config.yaml
router_score: "softmax"
n_groups: 4
head_dim: 128
vocab_size: 32768
norm: "layernorm"
norm_eps: 1e-06
init: "uniform"
max_steps: 4773
Below are experts of layer 5 (counted from 0) of a mixture-of-experts language model. Rows are named router (the router's row for the expert), up (a neuron's input weights, with its number), down (a neuron's output weights, with its number) and show model dimensions 256-287. Each number is 128 + 24 x the weight over its row's rms, rounded and kept within 0 to 255.
After each expert's rows: a language model's description of what the expert responds to. This comes from a sample of Wikipedia text that the model never trained on.

# expert 42
router [153 112 158 135 119  98 124 130 129  94 160 124 105 125 141 167 185 167  97 134 152 157 107 134 116 104 161 123 135 138 134 178]
up0 [118 133 136  93 185 144  91 155 128 144 100 149 109 127 155 143 113 134 135 135 123 144 142 145 118 142  43 125  93 128 116 138]
down0 [127 141 122 145 119 154 119  95 120 122 171 120 147 159 140 121 175 141 124 135 122 112  86 116 128 159 144  96 103 114 150 193]
up1 [130 118 167 155 110 121  83 169 164  96 151 111 107 137 159 126  88  77 164 124 136 139 114 135 149 165  86 116 135 128 193 125]
down1 [118 108 112 133 125 184 128 116 100 144 161 142 109 142 146 130 174 120 129 117  99 142 141 126 122 124 172 112 131 125 109 146]
up2 [132  99 137 131 145 109 107 140 158  98 123 139 110 158 112 130 144 126 121 138  80 119 167 143 104 161 134 120  88 141 146  96]
down2 [107 108 130 143 164  90 119 133 145 123 120 137 143 151  99 139 128 161 140 166 137 154 125 124 134 168 131 124 123 150 109 113]
up3 [135 109 152 166 131 149 145 171 149 120 110 168 133 114 132 121 120  90 135 125  86  99 161 104 129  84  91 134 116 127 144 151]
down3 [139 142 127  90 117 135 142 101  90 134 136 128 149 117 126 138 153 122 133 141 119 178 107  99 114 120 160  61 141  90 151 166]
up4 [ 95 117 139 170 126 128 141 145  75 125 125 100 130 132 129  96 117  93  83 115  90 147 146 149  95 160 122 147 140 115 112 120]
down4 [151  80 112 154 144 115 160 110 103 146 121 128 113 127 125 104  82 104 165 106 144 124 161  96 146 123 115 135 147 123 132 107]
Description: Purpose and motion to. The word to after motion or departure verbs and purpose contexts, such as left to return, went on to, registered to operate.

# expert 11
router [180 119  93 143 124 128 140 104 111 148 114 143 116 132 129  86 111  63 132 149 139 105 120 126 149 123 145 166 100 138 144 121]
up0 [122  95 112 168 152 137 143 163 164 153 125 109 127  87 152 129 126 112 145 100 152 138 126 102 105 126 123 152 101 145 151 148]
down0 [101 164 186  99  81 107 131 140 161 142 133 117 122 135 118 146 134 127 102 150 111 134 122 147 115 150 110 110 158 130 140 174]
up1 [143  77 149 123 113 172 126 133 121 148  95 139 126 104 116  97  80 131 132 126 131 171  92 120 134 119  88 129 112 154 135 123]
down1 [143 107 125 102 135 119 133 133 102 138 140 135 130 139 109 163 125 127 123 156 133 106 171 138 121  90 146 142 138 149 118 109]
up2 [126 137 149 150 162  96  98 148 105 189 146 167 113 160  98 104 122 145 117 132 138 134  93 121  98  95 149  85 140 145 148 166]
down2 [145 105 166 110 136 139  83 134 109 103  73  77 104  86 111 196 142  98 112 124 115 102 126 145 126 133 151 120 153 104 132 131]
up3 [105 107 120 131 106 120 158 123 113 173 131  96 143 124 143 128  98 171 128 125  98 150 115 113 133 105 138 136  99 150 106 162]
down3 [161 112 146 146 109 168 160 135 165 144 116  99 111 138 124 133 161 100 109 125 127 102 150 144 138 167 142 103 142 114 160 116]
up4 [142 144  91 120 153 106 122 120 149 101 100  90 119  89 128 110 132 106 139 110 117  94 120 191 135 154 150 151 120 133 108 165]
down4 [116 149 107 157 153 109 146 136 135 170 129 155 139  97 133 106 119 165 129 141  67  97 113 123  91 110 100  85  98 138 103 130]
Description: Commas after surnames. Commas and colons after names in bibliographies and taxonomy lists, plus function words like the, for, by, what in prose.

# expert 22
router [ 89 108 141 108  95 151  75  89 133 128 137 136 144 104 147  89 123 135 143 136 191 151 133 136  85 107 147 134 151 122  81 155]
up0 [124 122 140 109 164 108 101 155 163 152 148 102 152 138 133 151 125 147 141 144 178 140 136 129 131 100 144 143 164 103 124 139]
down0 [141 159 102 105 134 163  95 134 140 152 147  90 147  99 131 134 103  95 134  93 170 161  93 150  80 145 101 113 122 119 138 127]
up1 [111 143 102 154 140 155 135 159 140 122 145 132 123 117 131 102 148 145 138 116 175 110 109 104 147 134 160 157 157 135 142 113]
down1 [ 64 113 131 101 115  85 112 103 131 151 119 109 108 139 143 189 133 118 106 134 119 129 166 137 111 170 131  91 135 116 178 161]
up2 [146 166 115 105 156 115  99 136 116 102 137 146 107 125 124 117 141 103 147  97 136 104 122 115 119 151 121 176 178 114 140 140]
down2 [113 145 148 157 124 116 154 120 129 160 119 127 127 123  99 128 124 168 107 146 141  77 110 102 136 109 108  78 148 108 159 109]
up3 [122 132 109 131 141 158 111 146  78  89  74 109 107 114 151 154  94 127 153 118 159 147 120  95 133 138 151 137 160 104 147 153]
down3 [108 185  99  77  96 120 165 126 102 150 141 121 124 129 161 161 133 134 138 124 111  93  69 147 103  78 139 125  96 142 129 129]
up4 [127 114 118 105 100 161 124 109 145 154 109 143 115 145 149 161 129 138 123 124 160 157 156 130 157 155 158 106 145 157 136 137]
down4 [132 114  91 105  88 147 154 146 109 144 178 106 136 122 169 125 170 121 152 152 122  92 131 129 170 157  95 135  71 133 147  86]
Description: Line breaks after data. Line breaks, closing parentheses and periods ending census sentences, table rows or list items, plus time words like later.

# expert 50
router [142 113 149 115 116 157 104  88 144  98 113 136 142 118 177 146 115 101 145 144 138 118 123 110 149 127 123  84 113 167 132 127]
up0 [120 145 148 130 130 120 138 111 124 140 132 134 154 121 164 145 100 120 137 120 135  87 114 125 117 148 138 151 145 147 135 157]
down0 [160  69 162  65 170 163 102 131 100 109 154 149 109 130 106 133 154  90 169 144 158 159 106 167 122 120 169 144 157 114 182  96]
up1 [112  98 107 114 171  95 120 145 119 127 166  93 125 117 126 122 136  71 108 102 105 130  95 115 131 123 105 158 147 148 133 147]
down1 [ 98 132 129 111 110 167 135 115 169 140 163 143 102 119 190 163 154 152 106 123 140 122 125 113 117 155 103 112 141 119 116 124]
up2 [105  83 171 169 134 142 108 103 109  89 167 108  93 100 142 152 174  68 154 124  98 162 126 154 147 149 112  99 187 107 151 130]
down2 [138 141 100  86 143 115 189 142 145 161 124 111 146 112 100  99 102 131 125 176 100 125 142 168 123 148 111 165 118  96 146 129]
up3 [126 164 136 108 184 137 166  82 132 181 118 158 143 131 142 100 148 139 115 132 132 124 115 148 129 138  95 116 128 133 100 117]
down3 [117 142 140 102  84 137 133 151 138 104 130 127 144 117 117 104 155 135 115 102 141 164 121 158 157 100 155 133 156 150 133 106]
up4 [ 89 108 139 167 103  96 114 122 103 133 141 112 116 132 116 111 117 164 151  93  92  93  71 153  82 148 123 144 103 112 123 130]
down4 [147 105 130 129 171 141 142 136 129 106 117 118 147 140 114 132 125  73 155 142 164 154 100 130 152 109 125 156 131 118 133 134]
Description: Predicate adjectives, participles. Adjectives and participles after is/was/are, such as possible, similar, available, able, designed, regarded, often followed by to, by or as.

# expert 21
router [130 143  97 149 175  55 113 143 107 128 132 125 143 134  99 145  92 132 121 101 177  51 137 149 152 110 123 108  96 140 132 156]
up0 [134 144 129 130 118 111 101  92 174  96 144 158 131 113 121 120 127 150 142 138  90 144  87  96  95 133 115 118 156  93 118 170]
down0 [107 115 116 142 110 107 145 126  75 141 118 135 157 119 135 177 171 128 132 111 122 133 146 154 165 135 135 141 110 149 133 133]
up1 [124 137  84 101 111  92 100 116 146  93 118 126 143 116 152 161 170 141  95 123  81 139 108 126 147 148 117 161 152 112 140 135]
down1 [ 91 100 156  83 113 141 127 105 131 198 110 137 130 133 159 179  83 151 140 141 121 155 138 128 114 136 106  68 134  93 158 125]
up2 [ 94 149 137 134 172 144 114 133 140 158 138 138 130 124 151 145 154 153 156 131 132 107 122  78 109 149 105 129 154 147  52 130]
down2 [127 149 133 130 111 127 140 148 131  78 106 131 102 107 113 184 120  62 128 107 117 140 133 155 131  85 134 127 106 168 162 145]
up3 [134 120 117 155 114  92 145 147 143  98 120  99  99 107 114 143 129 120 131 108 137 123 168 132  99 144 170 169 146 102 107 129]
down3 [103 146 112 106 123 132  95  93 109 121 147 160 130 128 153 119  98 126 168 137 114 137 104 122 112 145  98 143 153 129 104 117]
up4 [119 127 166 152 176 138 113 134  75 143 153 123 123 119 110 127 144 154 152 151 156  96 130 146  87 141 179 162 128 134 163 145]
down4 [ 95 165 124 112 139 106 149 104 180 107 147 151 135 116 103 113 125 145 108 125 132 104 126 116 106 163 119 119 206 127 113 118]
Description: Over and word fragments. The word over and approximators like nearly and almost, plus short letter pieces inside names and words, as in Chapels, Bread.

# expert 16
router [ 95 112 128 129 178 110 161 155 131 118 111 140  91 117 146 125 165 110  65 118 134 127 129 157 141 147 110 116 130 148 138 131]
up0 [131 101  76 176 138 127 152 138 128  80 152 106 142  97 141 153 120 124 159 101 155 117 102 151 115 138 144 162 104 131 146 129]
down0 [ 86 146 157 139 115 146 118  83  96 112 120 137 110 168 141 150 162 139 110 172  84 127 127 154 157 122 119 133 171 135 104 135]
up1 [ 64 131 151 140 164 101 129  99 118 211 154 114 111 107 119 128 120 162 111  86  97 112  92 105 170 101  88 163  92 117 110 157]
down1 [109  94 133 130 118 111 115 119 104 110 101 139 113 108 114  92 131 131 155  81 104 119 176 144 162 129 115 122  94  99 102  89]
up2 [114 139 109 107 153 137  92 100 104 112 115 155 138 127 148 116 161 100 133 119 113  78 168 106  97 105 155 117 202 137  94 157]
down2 [106 139 161 150 154 115 151 139 101  99 113 117 135 103 136 154 110 123 134 142 154 132 109 142 120 113 122 165 115 150 136 141]
up3 [ 97 144 140 126 135  83 104 165  68 166 142 103 167 114 130 125 163 127 168  92 137 121 127 152 136  92 159 132 152 143 121 156]
down3 [127 122 153 138 141 107 129 137 135 116 164 138 138 160 130  85 144 108 143 149 135 112 123 131 114 157 152 166  60 115 151 124]
up4 [136 165 114 124 152 137 110 142 100 163 117 115  99 109 170 108 145 152 148 104 109 120 127 113 118 110 101 163 143 132 128 127]
down4 [130 136 107 144 105 117 153 110 118 128 155 133 101 136 144 124 158 108 114 143 138 121 141 126 120 134  97 109 198 162  96 127]
Description: Field separators in tables. Pipes after team or party cells in roster and election tables, colons after infobox labels like Producer, and decimal points or colons in times.

# expert 37
router [122 113 165 130 133 130 134 167 112 159 124 152 123  77 115 118 176 150 157 149 157 158  64 148 125 109 100 141 121 134 134 146]
up0 [ 91 184 156  95 129 115 105 115 134 125 132 127 158 110  88 126 147 142 119 129 108 138 155 144 147 159 129 165 128 116 123 107]
down0 [137 182 129 100  97 165 112 110  83 130 120 128 123 148 143 151 144 134 154  93 134 114 158 113 126 149 148 156 113 115 132 125]
up1 [131 129  96  74 129 149  85 130 163 158 136 169 111 131 124 120 102 187 127 126 171 170 155 129 160 170 151 127 138 130 135 112]
down1 [160  98 119 109 112 114 131 120 136 138 153 123 147  98 118 133 127 129 128 145 105 128 149 128 130 161 122 106  98  84 141 119]
up2 [115 126 119  90 124 141 112 128 143 122 133 159 153 108  97 118 159 142 144 172 149 113 144 106 129 135 149  90 141  96 152 122]
down2 [167 107 137 120 140 143 125 153 117 120 110 168 114 109  78  90  94 124 136 111  86 177 138  99 156 124  93 115 113 152  99 132]
up3 [125 130 150 115  84  59 135 125 140 115 132 130 139 149 149 120 132 121 129 125 166 107 128 141 120 137 149 114 130 156  92 111]
down3 [ 98 168 138 152 151 110 119 115 134 136 133 113 132 127  99 165 120 139 133  81 167 150 149 111 116 153  95  95 115 119 174 106]
up4 [133 136 138 129 168 147  90 132 135 108 163 131 130 134 140 157 117 142 119 126 130 110 105 142 129 111 140 106 102 117 120 120]
down4 [162 101 127 113 105 117 124 105 163 124 133 148 142 103 124 174 150 132 145 124 116 106 124 119 114 120  98 173 126  90 103 150]
Description: Table cells and given names. Pipe separators in election and roster tables, plus first names and word starts at line or cell beginnings, e.g. Robert, Charles.

# expert 19
router [116 135 135 118 131 132 139 108 160 111 125  89 141  99 140 138 143  98 168 122  90 166  98 125 138 130  96 144  85 157  94  91]
up0 [139 171 101 138 174 101 153 143 137  97 161  81 139 147 111 138 142 131 138 164 117 135 130 143 103 148 161 139 103 156 106 117]
down0 [130 119 149 129 146 108 103 133 148 156 151 126 171  64 117  90 115 124 144 109 140 159 108 101 145 146 120 132 138 137 155 114]
up1 [100 116 128 138 109 144 107 102 133 142 106 134  90  86 127 138 143 132 144  93  76  87 116 153  75  77 121 120 100 114 154 116]
down1 [ 89 149 137 155 126 158 129 122 152 130 116  91 155 153 156 126 148 133 147 109 132 139 107  89  99 125 137 102 100 160 139 147]
up2 [136 168 112 160 135 160 131 162 118 122 117 130 137 172 114 120 130 115 148 109 118 160 112 144  79 168 133 153 161 127 179 171]
down2 [141 134 103 143 130 103 109 121 173 148  90  86 123 135 147 111 134 141 160 125 108 133 153 137  99  96 102 140 123 125  94 144]
up3 [138 139 115 141 106 138 101 149 120 151 143 122  93 149 150 172 157  89 146 123 118 126 147 155 101 120 129 105 161 123  72 130]
down3 [116 130 121 150 136 115 134 117 139 113 142  93 106 103 130 172 134 135 140  94 114 122 119 113 130 110 106 100 101 163 135 100]
up4 [155 118 138 121 146  62 163 111  86 166 108 110 126 145 111  91 120 155 149 127 170 120 100 141 107 115 146 135 166 148 121 123]
down4 [148 104 126 116 110 121 100 144 100 110 145 152 129 111 147 130 140 118 107 108 141 152 142 132 146 141 158  95 101 134 110 143]
Description: Social-group nouns and adjectives. Content nouns and adjectives after prepositions or articles, especially about people and society, such as women, female, local, killed.

# expert 53
router [104  94 131 144  92  99 148 102  92 127 157 123 120 136 150 107 129 130 161 148 115 135 146 140 111 100 144 119  81  78 140 140]
up0 [111 132 155 156 118 136 124  96 141 164 106 129 142 121 120 139 138 109 138 130  84 151 149 145 131  98 157 146 166 128  97 190]
down0 [133 126 120  91 127 145 114 139 130 115 124  84 145 120 139 158 125 109 138 120 187 116 127 135 169 129  57 165 140 134 181 134]
up1 [145 139 139 112 118 146 139 142 175 140 129 119 117 186  77 130 130 124 101 148 118 105 141 125 145 146 105 155 183 131 143 135]
down1 [121 127  97 120 146 142 107 131 192 146 112 174 142 129 153 134 130 132 119 124 131 166 127 127 153 115  85 105 101 133 126 149]
up2 [118 107 139  73 118  88 167 152 114 150 115  96 154 150 118 162 123 111 110 167 100 147 141  72 143 152 136 132 126 130 133 157]
down2 [127 122 190 148  94 170 111 109 141 168 152 153 173 121 120 100  97  95 122 122 145  98 100 142 110 123 112 118 146 153 139 161]
up3 [114 160 124 126 139  90 119 107 104 137 110 130 162  56  91 110 118  83 114 134 145 146 145 213  70 122 137 115 117 122 147 124]
down3 [129 162 111 154 155 141 134 128 101 135 140  78 151 127 120 102 174 135 122 174 119 146 132  92 138 112 119 132 146 180 134  74]
up4 [140  87 172 111 179 148 105 165 129 148 125 121 131 141 116 136 151 139 118 154 131 184 139 125 114 171 113 139 111 115  66 170]
down4 [138 133 110 123  84 126 145  83  82 119 177 121 137 164 137 101 109 113 145 131 131 134 123 123 159 148 128 118 151 154 165 121]
Description: Preposition of. The preposition of after nouns like end, result, decision, cost, plus into, between and possessive pronouns his, their.

# expert 39
router [195 149 148 146 153 155 105 142 116 122  98  93 109  96 116 155 155 101 130 117 126 130 116 135 104  82 187 100 106 175 117 162]
up0 [134 122 114 142 121 150 137 134  96 156 117 113  88 139 118 112 171 144 114 143 115 114  68 105  95 122 121 172  80  93 146 128]
down0 [131 151 165 109 207 148  81 176 146 136 106 110 115 140 140 119 132 153 151 159 149 138 124 105 124 139 131 114 100 117 163 112]
up1 [160 102 133 128 173 140 115 164  99  91 148 122 139 110 179 106 139 143 124 150 168 173 153 128 123 107 150 148 174 150 114 153]
down1 [144 140 103 126  83 135 155 102 148 168 128 117 132 126  93 181 113 189 143 143 106 130 106 128 113 123 146 126 138 122 139 121]
up2 [155 103 133  98 192  91 128 105 136 109 150 152 118 101  82 133 131 111 135 163 131  95 165 141 185 141  87 122  87 134 132 131]
down2 [139 146 174 138  93 134 148 142 116 112 124 139 109 157 140 120 178 124 146 114 174 171 150 138 152 103 121 175 178 114 126 120]
up3 [161 113 195 168 137 106 161  77 164 105 114 151 101 137 142 159  97 121 134 171 131  89 113  85 120 131 162 140 102 129 100  95]
down3 [139 149  74 103 114 100 133 134 143 147 129 128 122 113 125 104 125 124 115 119 131 150 161 157 134 102 161 129 131 187 133 124]
up4 [123 161  79 149 129 120 170  76 103  97 100 129 132 104 131  73 104 112 114 147 124 155 158 172 128 134 142 133 132 120 132 138]
down4 [143 160 159 148 140 129 102 164 109 153 123  87 108 135 139 142 101 124 164 134 105 118 147 141 107 147 125 147 113 155 113 145]
Description: Sentence and heading ends. Periods and line breaks ending paragraphs, closing == heading markers like Background==, and sometimes the word to.

# expert 26
router [127 165 127 112  90 112  94 192 123 137 175 104 111 171 126 127 168 162 175 110  98 163 114 102 130 131 135 148  98 109 151 147]
up0 [137 100 135 158 131 137 158 128 120 112 129 145 140 117 143 133 149 130 112 103 137 105 150 147 125  97 125 168 106 154 152 122]
down0 [137 169 105 135  89 134 189 131 116 132 105 131  95 161 120 126  88 132 118 133 134 159 141 144 111 140 118 134 135 129 135 135]
up1 [123 101 111 165 152  68 117 148 102 112  93 149 113 149 131 147 158 141  92 137 160 135 149  89 114 153 130  69 131 124 135 103]
down1 [161 154 146 119 115 131 170 119 149 138  87  87 130 123 117 120  93 120 133 109 153 157 156 135 186 114 103 128 169 140 139 134]
up2 [137 139 116 160  99 114 100 118 168 140 171  47  95 157 150 154 109  93 164 152 108 147 142 121  98 121 123 143 129 149 143 189]
down2 [118 133 167 136 160  69 138  99 118 108 103 132  99 112 130 167 155 118 101 142 104  74 105 131 112 153 157 117 126 132 155 117]
up3 [170 137  99 135 126 139 133  82  93 127 127  94 154  99 144 105 173 154 153 120 140 125 110  87  93 102 144  89 165 119 141 136]
down3 [133 129 127 124 122  96 145 132 131 142 130  76 103 121  92 116 130 165 136 114 151 106 125 150 130 114 144 128  83 121 124 116]
up4 [158 106 133  93 112 152 159  95 147 151  92 120 106 138 126  98 121 110 121 114 215 126 142 122  87 162  94 125 176 169 124 124]
down4 [147 148 157 144 135 138 119 117 109 118 136 159 108  96  92  82 134 177 133 140 118 156 110 102  95 169 133 159 130 111 120 139]
Description: Names in table cells. First names, brands and country codes opening a table cell or list item, mostly in sports and election tables, e.g. Mark, Nicolas, Ferrari, FRA.

# expert 0
router [140 118 161 118 115 119 109 136 127  92  89 155 126 128 126  91  75 117 133  92 161 103 122 142 145 124 162  93 168  79 137 124]
up0 [ 95 129 145 149 100 148 107 163 137 138 155 126 154  90 119 101 141 117 105 113 113 162 102 158 155 138 148 139  83 131 149 186]
down0 [161 101 173 100 107 126 154 156 124 108  83 128 124 166 131 120 121 117 124 127 145 127 173 158 152  96 122  75 148 137 133 114]
up1 [145 149 170 102 142 151 137 130 154 141 120 127 177 100 123 162  98 113  85 133  98 134 132 143 106 153 159 151 149 155 116 132]
down1 [124  97 140 130 142 164 116 103 106 128 183 110 158 142  99 130 126  85 135  89 165 114 139 104  88  89  91 118  95 126 138 136]
up2 [ 95 146 137 118 100  82  88  93 133 170 108 130 146 107  91 129 140  96 128 123 118 124  68 138 147 143 137 133 146 106 128 167]
down2 [156 163 136 151 140 138 148  91 126 122 108 116 119 125 119  96 152 128 102 138  99 121 200 135 164 130 102  80 146 113 185 153]
up3 [113 124 108  87 109 126 149 121 152 115 141 121 159 167 131 119 131  99  81 166 105 121 128  95 147 185 123 158 132 142 162 119]
down3 [125 121 136 115 113 169 108 116 171 133 106 142  91 158 155 143  90 188 163  92 144 134 112 123 152 133 165 156 143 145 110 171]
up4 [114 125 147 119 165 149 162 145  84 105  95 141 156 140 117  87 106 107 190  91 162 141 156 147 155 113  95 125 142 154 124 120]
down4 [ 94 151 154  92 116 178 109 115  92 121 146 128 123 121 136 154 130 176 125 132  76 136 192 106 161 141 145 127 151 143 117 129]
Description: Locative preposition in. The preposition in (also In, within, near, across, throughout) before places and years, as in located in Oslo, completed in 1809.

# expert 3
router [140 112 103 111 136 102 108 130 128 100 166  92 120 142 171 132 133 151 102 160 104 154 105 161 104 166 105 134 145  90 103 146]
up0 [151 125 145 143  81 125 145 173 105 136 159 130 127 126 104 132 109 122 108 107 165 132 128 121 140 111 115 149 130 140  80  77]
down0 [111 154 106 117 111 128  98  96 140 132 117 192 151 113 119 136 116 158 103 123 162  87 140 123 141 190 117 104 137 157 128 135]
up1 [115 125 110 119 137 102  89 171 181 115 100 127 125 151 130 104 142 134 110 164 178 108  96 142  75 125  98 144 175 154 125 141]
down1 [119 102 163 113  86 164 140 128 145 123 133  99  97 135 148 131 152  76 146  95 108 138 113 140 103 167 154 160 109 118 149 128]
up2 [145 124 104 156 110 139 123 132 115 125  87 139 108 143 144 132 172 150 131 114 122 155  88 137 129  91 122 138 153 107 127 122]
down2 [144 122 141 138 155 127 159 133 132 179 129 104 111 116 123 116 139 139 135 146 131 147 155  94 120  91 114 114 151 152 113 139]
up3 [150 185 153 154 147 130 151 157 117 106 144 135 129 101 100 152 145 146 117 114 140  77 125  97  89 128 151 161 177 169 126 126]
down3 [131 111 136 113 136 134 121 106 115 134  81 115 127 115 103 118 131 158 110 128 116 123 153 138 128 131 167 133 136 150 143 134]
up4 [102 149 148 127 107 128 146 172  54 160 128 129 140  93 129 144 132 156 126 141 150 100 164 110 133  89 155 146 191 141 148 135]
down4 [107  98 115 109  98 137 125 106 135 132 116 113 125 115 134 120 128 134 117 141 127 132 181 118 148 139 120 156 132 147 110 142]
Description: Year digits, non-initial. Middle and final digits of years and other numbers, especially after 1, as in 1117, 1310, 1,703, 725-726.

# expert 41
router [128 127 134 154 123 177 164 129 148 112 173 171  99 151 109 147 128 173  77 154 129 109 121 131 131 121 144 161 106 109  82 128]
up0 [ 51 150 172 122 165 110  98 123 150 130 156  83 100 130 136 165 134 111 130 145 169  83 157 122  90 156 100 112 137 122 129 133]
down0 [161 109 109 137 137 124 166 137 116 135 167  93 142 118  94 122 125 133  95 131 115 113 143 113 154 135 104 132 109 148 122 134]
up1 [129 131 129 137 145  71  87 127  79 176 111  74 162 100 121 135 151 173 156 125 139 151 127 143  98 126 140 122 120 113 107  97]
down1 [110  97 104 116 112 152 144  94 147 140 212 109 104 117 149 151 126 109 145  99 125 116 151 130 176 151 122 116  91  94 119 103]
up2 [134 162  98 111 157 126 159 121 128 119 109 102 145 137 156 134 142 109 122  98 121 113  85 136 123 140 108 156 170 122 125 102]
down2 [139 117 119 141 124 114  94 137  93  86 165 155 128  92 137 102 146 106 126 158 103 146 124 133  83 146 145 107 100  77 126 130]
up3 [139 113 119 131 114 121 124 145 103 131 114 103 126 122 137 152 140 113 131 148 124  96 165 138 105 162 127 125 162 155  99 161]
down3 [154 149 128 112 138 138  77 101 149 142 127 162 159 162 121 142 157 124  95 137 136 167 132 135 144 147 120 128  79 127 160 122]
up4 [125 151 114 153 102 123  94 102 148 136 101 151 148 124 130 124 102 135 136 126 122 154 125 171 104 131 154 111 175 108  79  91]
down4 [127 156 155 104 129 122 145 108 107 177 143 150 153 115  98 198 129 127  83 107  99 127 115 150 148 149 122 168 106  99 119 115]
Description: Mid-word syllables, leading 2. Inner syllables of foreign names (Thai, Korean, Indian), like Sakon, Tanapon, and the digit 2 starting years or figures.

# expert 17
router [109 110 124 121 158 130 115  99 108 153 103 107 153 119 114 166 114 101 143 129 125 169 122 116 140 134  81 105 112 105 131 125]
up0 [131 108 100 121 155  93 168 122 108 131 158 162 136 116 157 117 103  92 108 148 109 153 133 131 161 113 147 135  95 134 133 135]
down0 [124 100 154 153  96 132 105 143 123 128 134 140 120 146 104 133 123 109 135  82 173 100 108 144  94 147 158 132 133 127  87 125]
up1 [125 123 122 104 165 128 128 113 112 133 117 142 105 118 144  78 113 147 118 133 125  99  87 129 141 141 134 109  91 121 101 133]
down1 [185  98 146 141 111 112 107 166 104 156 164 124 122 131 102 151 115  79 148 111 182 177  92 113 133 134 126 128 103 132 146 135]
up2 [120 115 157 104 124 186 128 115 135 133 140 156 105 110 153 155 132 149 103 154 112 137  52 142 144 122  91  96 122 128 136 138]
down2 [ 93 160 139 131 111 107 138 107 115 109 137 139 102 159 148  78 105 120 132 169 155 102 149 136 132 123 133 145 124 206 106 143]
up3 [156 123 134  95 133 111  89 123 117 157 128 127 141 156  98 117 182  96 128 150  95 177 152 126 136  93 115  72 117 159 157 112]
down3 [135 103 167 136 169 145 125 129  70 113 120 106 127 131 105 120 122 109 119 146 164 127 167 103 115  95  88 132 144 156 142 100]
up4 [ 99 171 110 161 133 136 119 157 109 162 126 113 100 134  94 123 193 114 124 127 107 130 120 129 110 106 104 183  83 123 126 186]
down4 [148 126 130 115 143  97 118  84 114 148 135 116 128 115 134 131 117 102 158 162 134  59 124 194 171 143 135 127 138  97 117 143]
Description: Of after member/number. The word of after member, number or part, quantity words like many, several, various, and table cells in election results.

# expert 46
router [128 141 130 139 122 117 162  96 156  85 134 135 143 144 178 155 120 132 209 107  82 117  91 147 133 103 115 140 135 109 146  88]
up0 [119 123 105 138 171 149  76 148 122 129 130  90 152 157 152 131  77 127 114 157 132 129 138 136 131 125 127 108 156 131  86 129]
down0 [142  90 138 141 168  85 172 111 112 136 124 141 143 105 129 120 174 139 131  76 132 150 122 121  87 122 135 113 127 153  95 137]
up1 [123 121 135 167 160 106 160 157 157 127 116 115 101 144 137 136  92 103  78 135 167 173 144 153 161 128 112 101 123 202  95 143]
down1 [183 124  84 141 149 142  99 158 144 113 111 106  72 110  91 163 116 175 109 183 115 150 167 125 127 139 126 111  86 133 143 115]
up2 [171 102 136 142 103 121 128  93 133 141 107  95 109 124 109 179  97  82  66 138 121 150 113 138 137 126 133 141 158 112 138 133]
down2 [113 120 111 155 165 133 130 140 116 151 157 122 102 135 103 106 101 151 119 128 155 121 136 110 100  90 122 140 138 114 128 127]
up3 [126 109  98 121 150 142  64 147 157  91 150 128 173 129 139 129 132 110  99 187 133  92 128 126 151 141 136 128 165 116 118 115]
down3 [154 127 147 137 152 155 126  85 146 117 156 133 124 125 157  89 110 112 129 140 160 166 102 134 136 174  97 103 117 119 143 111]
up4 [122 117 147 123  99 142  91 137 107 108  95 111  94 141 131 141 119 122 111 114 117 148 166 147 154 111 117  95 141 159 123 109]
down4 [113  87 116 135 136 109 137 119 114 156 158 147 184 137 136 166 169 145  63 115 173  89 134 148 125 116 104 141 121 139  96 139]
Description: Place names. City, state and country names and nationality adjectives after in, of or a comma, such as York, London, Chicago, American.

# expert 63
router [ 70 111 147  92 125 143 100 112  99 145 153 114 145 120 143 102 179 147 169 142 144 128 144 114 115  94 123 112 123 128 115 120]
up0 [177 162 130 126 159 190 112 136 111 171 119 112 134 109 146 139 106 134 147 175 113 131 113 111 155 142 128 123 154 170 132 143]
down0 [156 126 134 194 171 138 117 122 136 138 130 141 113  93 177 157 129 110 151  97  99 144 158  87  95 188 124 127  83 142 133  99]
up1 [129  50 128 125 166 131 156 122 144 121  67 131 134 149 115 145 115 128 126 112 130 102 119 116 105 104 143 155 121 145 145 141]
down1 [182 154 115  76 157 152 141 128 113 150 173 127 135 113 107  97 124 151  78 159 163 157 119 151 172 113 125 132 163 132 123 114]
up2 [125 150 117 123 156  96 169 100 114 120 128 162 154 162 137 134 150 115 167 100 130  95 132 119 127 151 140 131 179  75 130 100]
down2 [131  84 163 132 121 169 143  92 109 125 137 152 104 125 154 129 132 151 118 118 162 134 145  99 168 135  91 134 105  97  92 110]
up3 [156  74 125 153 160 118 137  78 113 107 131 115 125 116 150 127 130 128 157 149  71 124 107 107 168 175  79 177 127 137 171 150]
down3 [103 147 158 123 117 148 121 146 140 123 129 138 131 158 125 119 164 113  98 120 178 120 152 123 102 131 116 133  99 118 133 131]
up4 [119 126 116 107 158 123 133 142 102 132 137 121 126 117  97 128 134 111  69 147 149 103 112 124 104 110 127 122 157 143 158 154]
down4 [129 124  94 157 147 126 137 113 158 134 176 110 109 146 104 161 143 118 125 122 138 140  95 124 135  83 124 125 152  89 157 121]
Description: Countries, organizations, such. Country, company and institution names after the, of or commas, such as Mexico, Netflix, government, plus such and well.